config.toml
norm_eps = 1e-06
parallel_block = false
init_std_qkv = 0.0503
warmup_steps = 50
dataset = "wikipedia_en"
Below are experts of layer 11 (counted from 0) of a mixture-of-experts language model. Rows are named router (the router's row for the expert), gate (a neuron's input weights, with its number), up (a neuron's input weights, with its number) and show model dimensions 0-159. Each number is 500 + 50 x the weight over its row's rms, rounded and kept within 0 to 999. Numbers have three digits each.
After each expert's rows: a language model's description of what the expert responds to. This comes from a sample of Wikipedia text that the model never trained on.

# expert 39
router:494426479541411399591526519574488504469458363427448565493558530535495510437496525554565536443466493444513536554486518545479426474478468563391463453518465570455506416474454513434496491530502467514478575548556417545491457414446530511497468540436576482440506527437511642506522579434496519506534454466494440487555540546549481492476439524441403513390505517500451555564481451566464388581447511527468520501448514568508481496512463456432522489433421359482477549499522562494458558527460484
gate0:580473557555531465503466507555538533478499529566440434449499466476523500504481472546408511429541500598525435487487457495483580474555406494446502471615542497543506479476539557551509517424456490404465477543481477558478461569419456551515495463458562502522507544473423490467523521421512528521486596510474461422529546535622554558502465405505410429506482594550489456504466501456574542413448418542632471545482486575481549561541478469533547556488399491463383545484516430508388521557571484
up0:445448578409504497460481445462536509472432355576565503499474511474425495497595513604557409450475518468523527453419510492494486465402542554511431524534493456435402530458504554491494443491449461540460567555483460557412447537477479490567505528538509506487488520580426538466443539469535476544554457572421420479527478481400483436483549638494557536509454464582423535422526520470486595509574459485413518461534481519505406509538480474529491600452469391503545463566481521468531476521537462
gate1:522534396590560516554471528446516481548454433563474426458438482594421505546463597514577597517531541469521524531500451528587402508480511542409522398514486512405531510510412522493493427542543499502463472523598545437488429455471432534520503421504511512447450505436550645453544539441549534478482472400507543564533545530452471555468484515468458462472450469476569565543471475594555469501536473613418521537506492551468453601486510548481534518467491480518515505447493638493438523551482494
up1:579589408515548513480476470517519408520499439437384581516541466446516602500489421466459475525509534533538551497471473415541537463527401460465387516576438453504542470594432501544490466571433519539521481584488556524484512541390512494462503503428486552476412517496405518478588445476474468505492482589499461461506510522525541598425429414497461582441505524416551458478500468488501447556479489468517510489416527573492400563490483496534572493465381436528587449497516540502562545572482484
It responds to: South Asian romanized names. Inner pieces such as h, j, sh, aj, ah in romanized Indian, Persian, Slavic and other non-English names and titles.

# expert 51
router:474431477540442485512487454553477562563470530422486546471493499499477518500471464588558547479516465441490525522457525586549549484515564545474438454552552476550580435455501533488424485531532494585469460428467516519456422511459544532613519413510509537510486471518588538417365514512523490513626531528520541470468592499600496622462454495427416505424476483522544546522527424546494480541535511537521519530505452592477537538490355449520477606496525473473547532400434511521538627404494495
gate0:429502490550501406504512545470478467420501508554492413435591448550517499503560515647495517593426536505554475512552483405482576452486509473387455476534506621454462514486569506492485476495569591434494543504490423517488524471520409487589437506534525505569516447541425574472465464426483538505421593485497473477529419548539571462472499540512463362440508487544418520462515495483588563504504470630525565446478401524519498485497459485469533521510598462535439428478496471429459512487523531
up0:503558487539539511517572484515574441451541484488480463511574520492533426573464452527565585471424521450513553576552563488452513504624546559535410477469468516521517479504464523547458470510487491477408505445538523538472641483516494363461528529494438608492414456487405423500515433505530395477440514550448408532473448542500466534539496520547518589428467537480525463457564546469488628391434515514582538466604514502479497473504492498540588562565512505563509561546511446508449538531526568
gate1:629551469451504469497541379513384489483499613547501454541469421448460490558491469573513544545468497502516474473514547486534526538429507526537521546486496448548582566451534574484462530499516556483469462461497599495484451490505560532505557479487629470469480513561582541350427448460603468401462538488552501501511524443574515533524523572570332458497484525545506495528457457472464609564533476516505485492605478504470470491610479480420458541474492520525515504485481452525525594444482545
up1:491557430595457535474431616445428549614509493488407539497630498439571527504533625425481421513454516546431524508573472427570490453558525552511560459422495489487473485448441498506450422510457591545553523419522496519558558543500526522541560445400463542485518445480444475542503434477447463540517520421446556512468466501483559479556495496531560532506553386449481506509413460521491455472447443506450446484472559490501470566514503543466583477582509426485502519500545455526425583523434413
It responds to: Mid-word vowel pieces. Word-internal pieces right after a first consonant or prefix, such as u in f-u-els, in, el, and word starts fin, activ, lim.

# expert 13
router:430460481448419432531573441507454516495494486434430545534548549503443411446485489494519592479520541491515543512477535485501383525475523578524512522539457501447535351482434609466496486492516520501499507555441487473482443470483542411516479520561494504465563522395538644510525535483503507466602461477551489577434571526576509511545507491426491514395514506583531458489478422532601392464445526514565523507451464471425547521462381449453391548498510497533489479452454460392499563508445489
gate0:384533405446417434529515424527599441533484545501458553521502507481586502608558486381555472558482475574500451536495446455509518437589477488483478516499544556541569538561479494547502476504461412474417526492531414470451579591448493546555551434455437495454512530526466442504571536452481433471479522473503516443463581502513486535561516450480514477453545529526459554413471525546530470492580488504489486453483530511537470604501549547521565442640536454533560462449563589371566441509524539
up0:576543602445563501479489489481437552446482475576538540355490482550378532513500447540433524446594483427466522457473552559484492537474527421509545497518406518499513411429475546510538474480512537532556488508496619567552438410553493487483502552474524468551464498503484572500482516544519509530511472495535444498511580431383510458548476514485439577517445514484552397385468453383482469485478442462475502557531472506505535408517488504467451497360478519427488541577470468430423521421429468
gate1:502608502528535429561506445481535530513502518479619507564453529505553581451585494512415474608496518495562490521521527430579489549448496567509478588558531525505530478527523409402515484561520553496546497493431508470382515494466537443572532573515535506601461495396582431549525439469473507503491495500548488556431496496528450454507501538577438523566449540565533559538628516553436464529547540472527480497517497570580428542452493608528406556568510551500560599477550572538437479547489511
up1:475489469507490396545549571510469556493573520511467481520532520535530492473463559510537537516615495431472446513529470369620548556445596423443471481582458448423495483554416456545437556525400486543502503489356478412428404517496491524471502505602532486439503488492575518536529516513469547508496548547541460524450475538517597527417501521495516473512467486587558530561465409559555431552474605524460516542489532533459535465401523516385472492440531405527520468487471483511494557558479554
It responds to: Line breaks. Single and double newlines ending table rows, list items and paragraphs, often right after a trailing pipe or a list entry like "Passengers".

# expert 48
router:477473442512449457536604429590454618539552519487474588525512460433516451476470455516518603502472503477482521535505554573489525470521391574354535536502366532453477497485440552404548492447490493483448573507442472548404464547454572468498513435523579496499528538492514539419544510442533444490610540432509490547561530500546474535462518499472484527468490440575507480553493431546515573472460485539492554585475486591484485472509422497436423543485400503453484562394500496454489505438411561
gate0:505506404510507527526477470496473474500536495482559477625457547501483437447499481490458551493504500488569437512440545587497516501493450499505587501593449531486453424498502501443602535518424457567508501585482476437467540486447568478440457427441567515495602452551478588400509437587473514439528563545479518511508518522539514508379457489401546434543537527489446519495485428530535463537489564530625477581536611527424444607494464449560544449550540446454468517426601510416545526514527431
up0:453476557486448460495473492585515468482511484508393538466572490473499560511492480490437452406512511413483470529545419388481507521470476552421491516413441383492511529588480390529486455492570441497508457494490509580567449487544422490503465546585462542561434458490568499463569480415521535515485392494540544488524487523472568618477441546500583548474529531484541555410494476518521515512519433447521524414494540443574503472465575444391464572420516526541564464605507485530440548466429594
gate1:556535503555528539493533431511480542470455506496543416539436458437534472474578528550512503551495469561431414433459600525570500532497455419467553476523436471564545457574472485503577489547403516450531488488418556475590562493537552495522513466455521455441526474522539578534461517529473457474546443504552490462440585468525611562467359485518586473491500511541565436516550442548501512387485564488473519588538490365562520440501472439467543491480499449428571624469529550454551572523480425
up1:494412575512502472466497500516461464521460408530449502554575449508493492435430549477603596545585510525455519597482460482463547504426531593485493535606511488466508509392403576514478445532500487480475416566475536525511586448475558496527472566572437521521513536552462496474469555447530473517535484505543503518591433539456471501416504586530397479533622473477481553448463563515432519564519538595442494558539524508490505495517392463502594553536519520543399528393586523408471496459528501
It responds to: Given names and name endings. Common first names like Robert, Charles, Henry, and final pieces of names and words, such as Sim-on, Gord-on, W-ong, D-uke.

# expert 57
router:421410439504426397529477455482477486519465438454447553477480516518473535558456498552455491494436498468496588561424546561534466564462521545440371533541461559583587446489437501440526572547494466457522436479453450526493498527414485455440513495526536473534524461508549513529544515479590454506573574457450450490473513519489490553410433468511469557440457515526400519464416417490535368501441502573570593473427485548491538530431399469434371516535532510462465576477492502452459541416499508
gate0:518525505433456482581598427546494530519569457451535525475633477547623524600439452459460508453444482435570441495462532478508549448453529501499490532473450517503596429442598512511509480516522469516576502537493443538573493494558437478530449386577518569484552484537495505434433565524483359448538474535481478514499459468413527474608458437532478504564418492447412448493441481507460516458452529525513590491535576527493534586501401410453427574517497477476442547483462475553488517478459542
up0:536505576574487475570486502467411539484508508532537541554451500473534480484470515537449565516426435576511476442533367618538489572397481488398439552517435430533495412485548485574493496468505489484544521446475535447561518615494628536677527497456460468479452503467578485473508515550533469493484536475513491489571442517623524565440566499510473509545584485538552515462650489476491572509509518495459521434561538446487470506474514547497469414469534457487477495493511476512433608492547458
gate1:493430494485479379545471438494438502539545456459456515445500492503524468540516520531495519534452580513558485588546565552570500484389555558475485524507434555501652513508525562382536505502505379470415369442512556457451550532610471491468629426569479491515488451489522570490558449421582456588451496399481444448567500428551510525487516496487364519486464541521518528477549496460512468476521522515515519547557488483452490446506444516480501515515563549457451590498470532477410488544515537
up1:519444601505449426494487454414598466511512534449496438494469598592530553606379563457522506564499535544450513429531468464429467499462573413440474407476504521508496390523613471458441541503459522522468556485477352495482494569509521532473546560498512578525565561421529490508462495575534421595514487514508511418537534481480523462505467509434488494497484517501487506474437484575492493566483552428577558511472449547529522554499402536499512492401560504489584446507428546500530427581563523
It responds to: Consonant clusters, accented letters. Word-internal r-clusters and fragments like che, str, gr, per, r, plus accented Latin letters in European names and words.

# expert 59
router:524447493559534401518551478574442511479548394498421519564483495538479496429484421509497621492451604491453461550514623500529510535531452535434415550532435527513467496489405603430500478480503500548552528464447437453441478478391493478501557523511514466484559418517514475516563529458490433476579523498516443494482541486518524501498498473490511515448448519574510522520527449535521484559466493650497476482485488485455568551505409458401402513490536332545538500433457537425473562432396504
gate0:439505472535509379450595498500456526516417502517562511475540503519500476481583495459578464549488534484448464543485504519569502517503495408455386482483411457479574538553492655541488478503433530514504427440558436505435495450496478472517540410569503486494569454437406491532475515501488420483582548561444482487521542484525560445509472463522615504385531521495548563600556539453480499540450432435485511544490435454478546560474496517359407558522492474439588556502493483482515596454427533
up0:470501433414511412456586550452486485554575564520520470388499537488471581492601514580490524560568507497457457579517461507435557344448482468535479558517513573591599431499481488499496538442438502542476438455485485518519519485565482538539534518447465454529560403478573405523421496569452452492568578489501491498513573523518528493465605488525524524546480526484583486542572501594517420590430455442531458453517529559545499525527384429510514508438531471552523425521541521432506514466511562
gate1:545451489578504422527403499481529474416421478483490456538512474418396587484540511511490464481598586520580456519507542505574540542502533519489460520497472561612459438470426522503486397450500549473546517450446524522443490542436470441594456516541616609458505484500460534479418500446498531515517399464441471565541503552524495458514502459538527513485535510464440514649479516565537513559481519456484524498486547460432503526487499538472513365547574526577520474497554461424599493379416475
up1:486438492461512518441458495534621445395470515461467466585426360480577511480502551518535531466538549571559438436544450465545554579427488518471520426504485442551546444535482448584457486503556431480550503451558511573506519505565479561545443566538503440507549530508528461471505454539529549465526524507484539562590474510500454516491549554573475420533514455494500571457434558530400465421547560465458525389372557418535525460469528423488509452503417518535447571529477566387562493482532497
It responds to: Biography descriptor boundaries. Line breaks, closing parentheses and dashes after life dates in people or taxon lists, plus nationality and job words like American, politician, appointed.

# expert 9
router:435442467526470459519538450516452541573551452503489678513510563496481462490535385494539599410534535463481525546531563496521446510460534535409473453506396548503559390488433511410532492450626515472543567515484457554488494445427543505482561468467503516558554475412432483458496505438512488466582523473567511507496544581549463537445461528481451443463504561518472544557513435557576416491432471510494557453461542533498467547587503448479397533456451416466524619477478480494472514465414516
gate0:493537454449414476554520463522496503551488437467439503459443483605547570536503493550497507450503555600478506460573477477521523556444421502435511477489599517437496424520549457493556495398582523443548540507387479522457545494461476524491574539567498405447501455533555575526578411511495424516424519434424576523469477466513584432491456535507361540444534505489564465394509379442484463537480556588575516486523479477477502423476516529423503421481573443505524418540478482521476473556505563
up0:524454541460502505536543612487496506494461555471464520414500430469550473524500540512450466530447474459508450502399390483470510499513456501583444574606433412515496424551450484519420461601589457546555461497523382540410418487506483542428479462469479532470530520539391524485550441544492489500568482592470525432566502500472490472549505421490464483503519426424532388542545612493461484531470521479480534524475528593580438550498550452515489477496511483402429526559531532469530401392568513
gate1:546461518415548498549459505496453488492470428489473459524537471511487534473514531505529384450554560566467469530423428437468506477501483583516346525470485425516448566608476556521449563413492511459557511517447611537429481458427495508474458497495509470627449471537533386551503524511488504508566587577478435569520455496591591518532520363444503483461539473486536555501473348428584521471495454469478533568482463480448556471441492510446481455541523465531488475551522453433449526507540550
up1:520525485511472528500570504479579470457567531459482455485589498535503517479597543447467510503465418392481460494473446462460440513408458479421544476510502584586545533449592470457578470462478470486411465515484509635551474473488586530567440545529454502486533505478532514527499445544486419519462478546573506482528470579481505559424463571598386530487430448443510520525459555472554369449454503473520458515426428584549507568485636467485518538455445560523536471542485478502559517407592542
It responds to: Place/surname endings. Final pieces of English place names and surnames, such as -ford, -ton, -ville, -son, -land, often before a comma or table bar.

# expert 37
router:515478440506418420496581512549501534510465377429508614504450464484494473481530465541442570443551495389513498528553523522484462441522490547452520423609524524525458436460455526453484490544622507550511501521481466637471441489440522515519498501531506488549521477460519516496449581515508523597519515445473533501456539612562455516436479451502379431380472513579429558472507505549537402484485492513564584490445547520426474542542482502503419583467528451526518472418411513518507532381456538
gate0:426475537457475471530538488554453564507388417437516577560407503482528440496580463558549512426489489433626546466518467564468489569570590495579472474483585485516452491499451581443511450485507495573591647506482429556505452497464531487515534474536548426466407569561487495538443483485543543556513521530478566480474539640501417530480542558449477461512552480464409577508494468508561475450459434453473486530448504444465529552551543502531448471463552494530554596561461556480526473438560455
up0:556521477535484571509454564558527520496537460466571531541506553411498459454541430422520495494452451461473550534487535536434493500485477562512564537510480446469485497574539492537528494549418443563582521567359419516418593493501425470475504524479518508434428472388520580568480425488479558506473416602590576550527460520514461503516595463442538493483398592503504433415422487518534488513611458451513489525478497473499545585594506443523451522489555524552578530476440481561479564494550592
gate1:527528467453547501562520479447539497482415448501536523384441430489516415524608467581397500466489559456418502523490554537536488431526515447581447452521489470528526499494486494513564530584555545592514564489578467630490556447441561526571520545516435482461439444464552466487549445552585466519554549369475447482598502577513511533531525497503495599593550484561406536525429509518492438473532481571568500478512400492533546513446479520441424518475501531500520556463495493480603516421480567
up1:567489454543559535417451476528478512523498506444510452453375489405620486433498529444540529492526633406554455468547550538450436558605424457476568534495462512496494501455456525430485582441441496484596508592465520451411472523448462409531447466540498620501461528506472419481535470539562527522532418515478497592531506480510533420431409522580504401469481482440567495513566486484460511466495458561487402459498433515535476519487532432527511400489448592494473450500469515491536492460522489
It responds to: Vowel-consonant pieces in foreign names. Mid-word pieces such as ol, ov, al, z in Italian, Slavic, Spanish and Latin names, for example Pozzu-ol-i, Masc-ol-o, Gon-z-alo.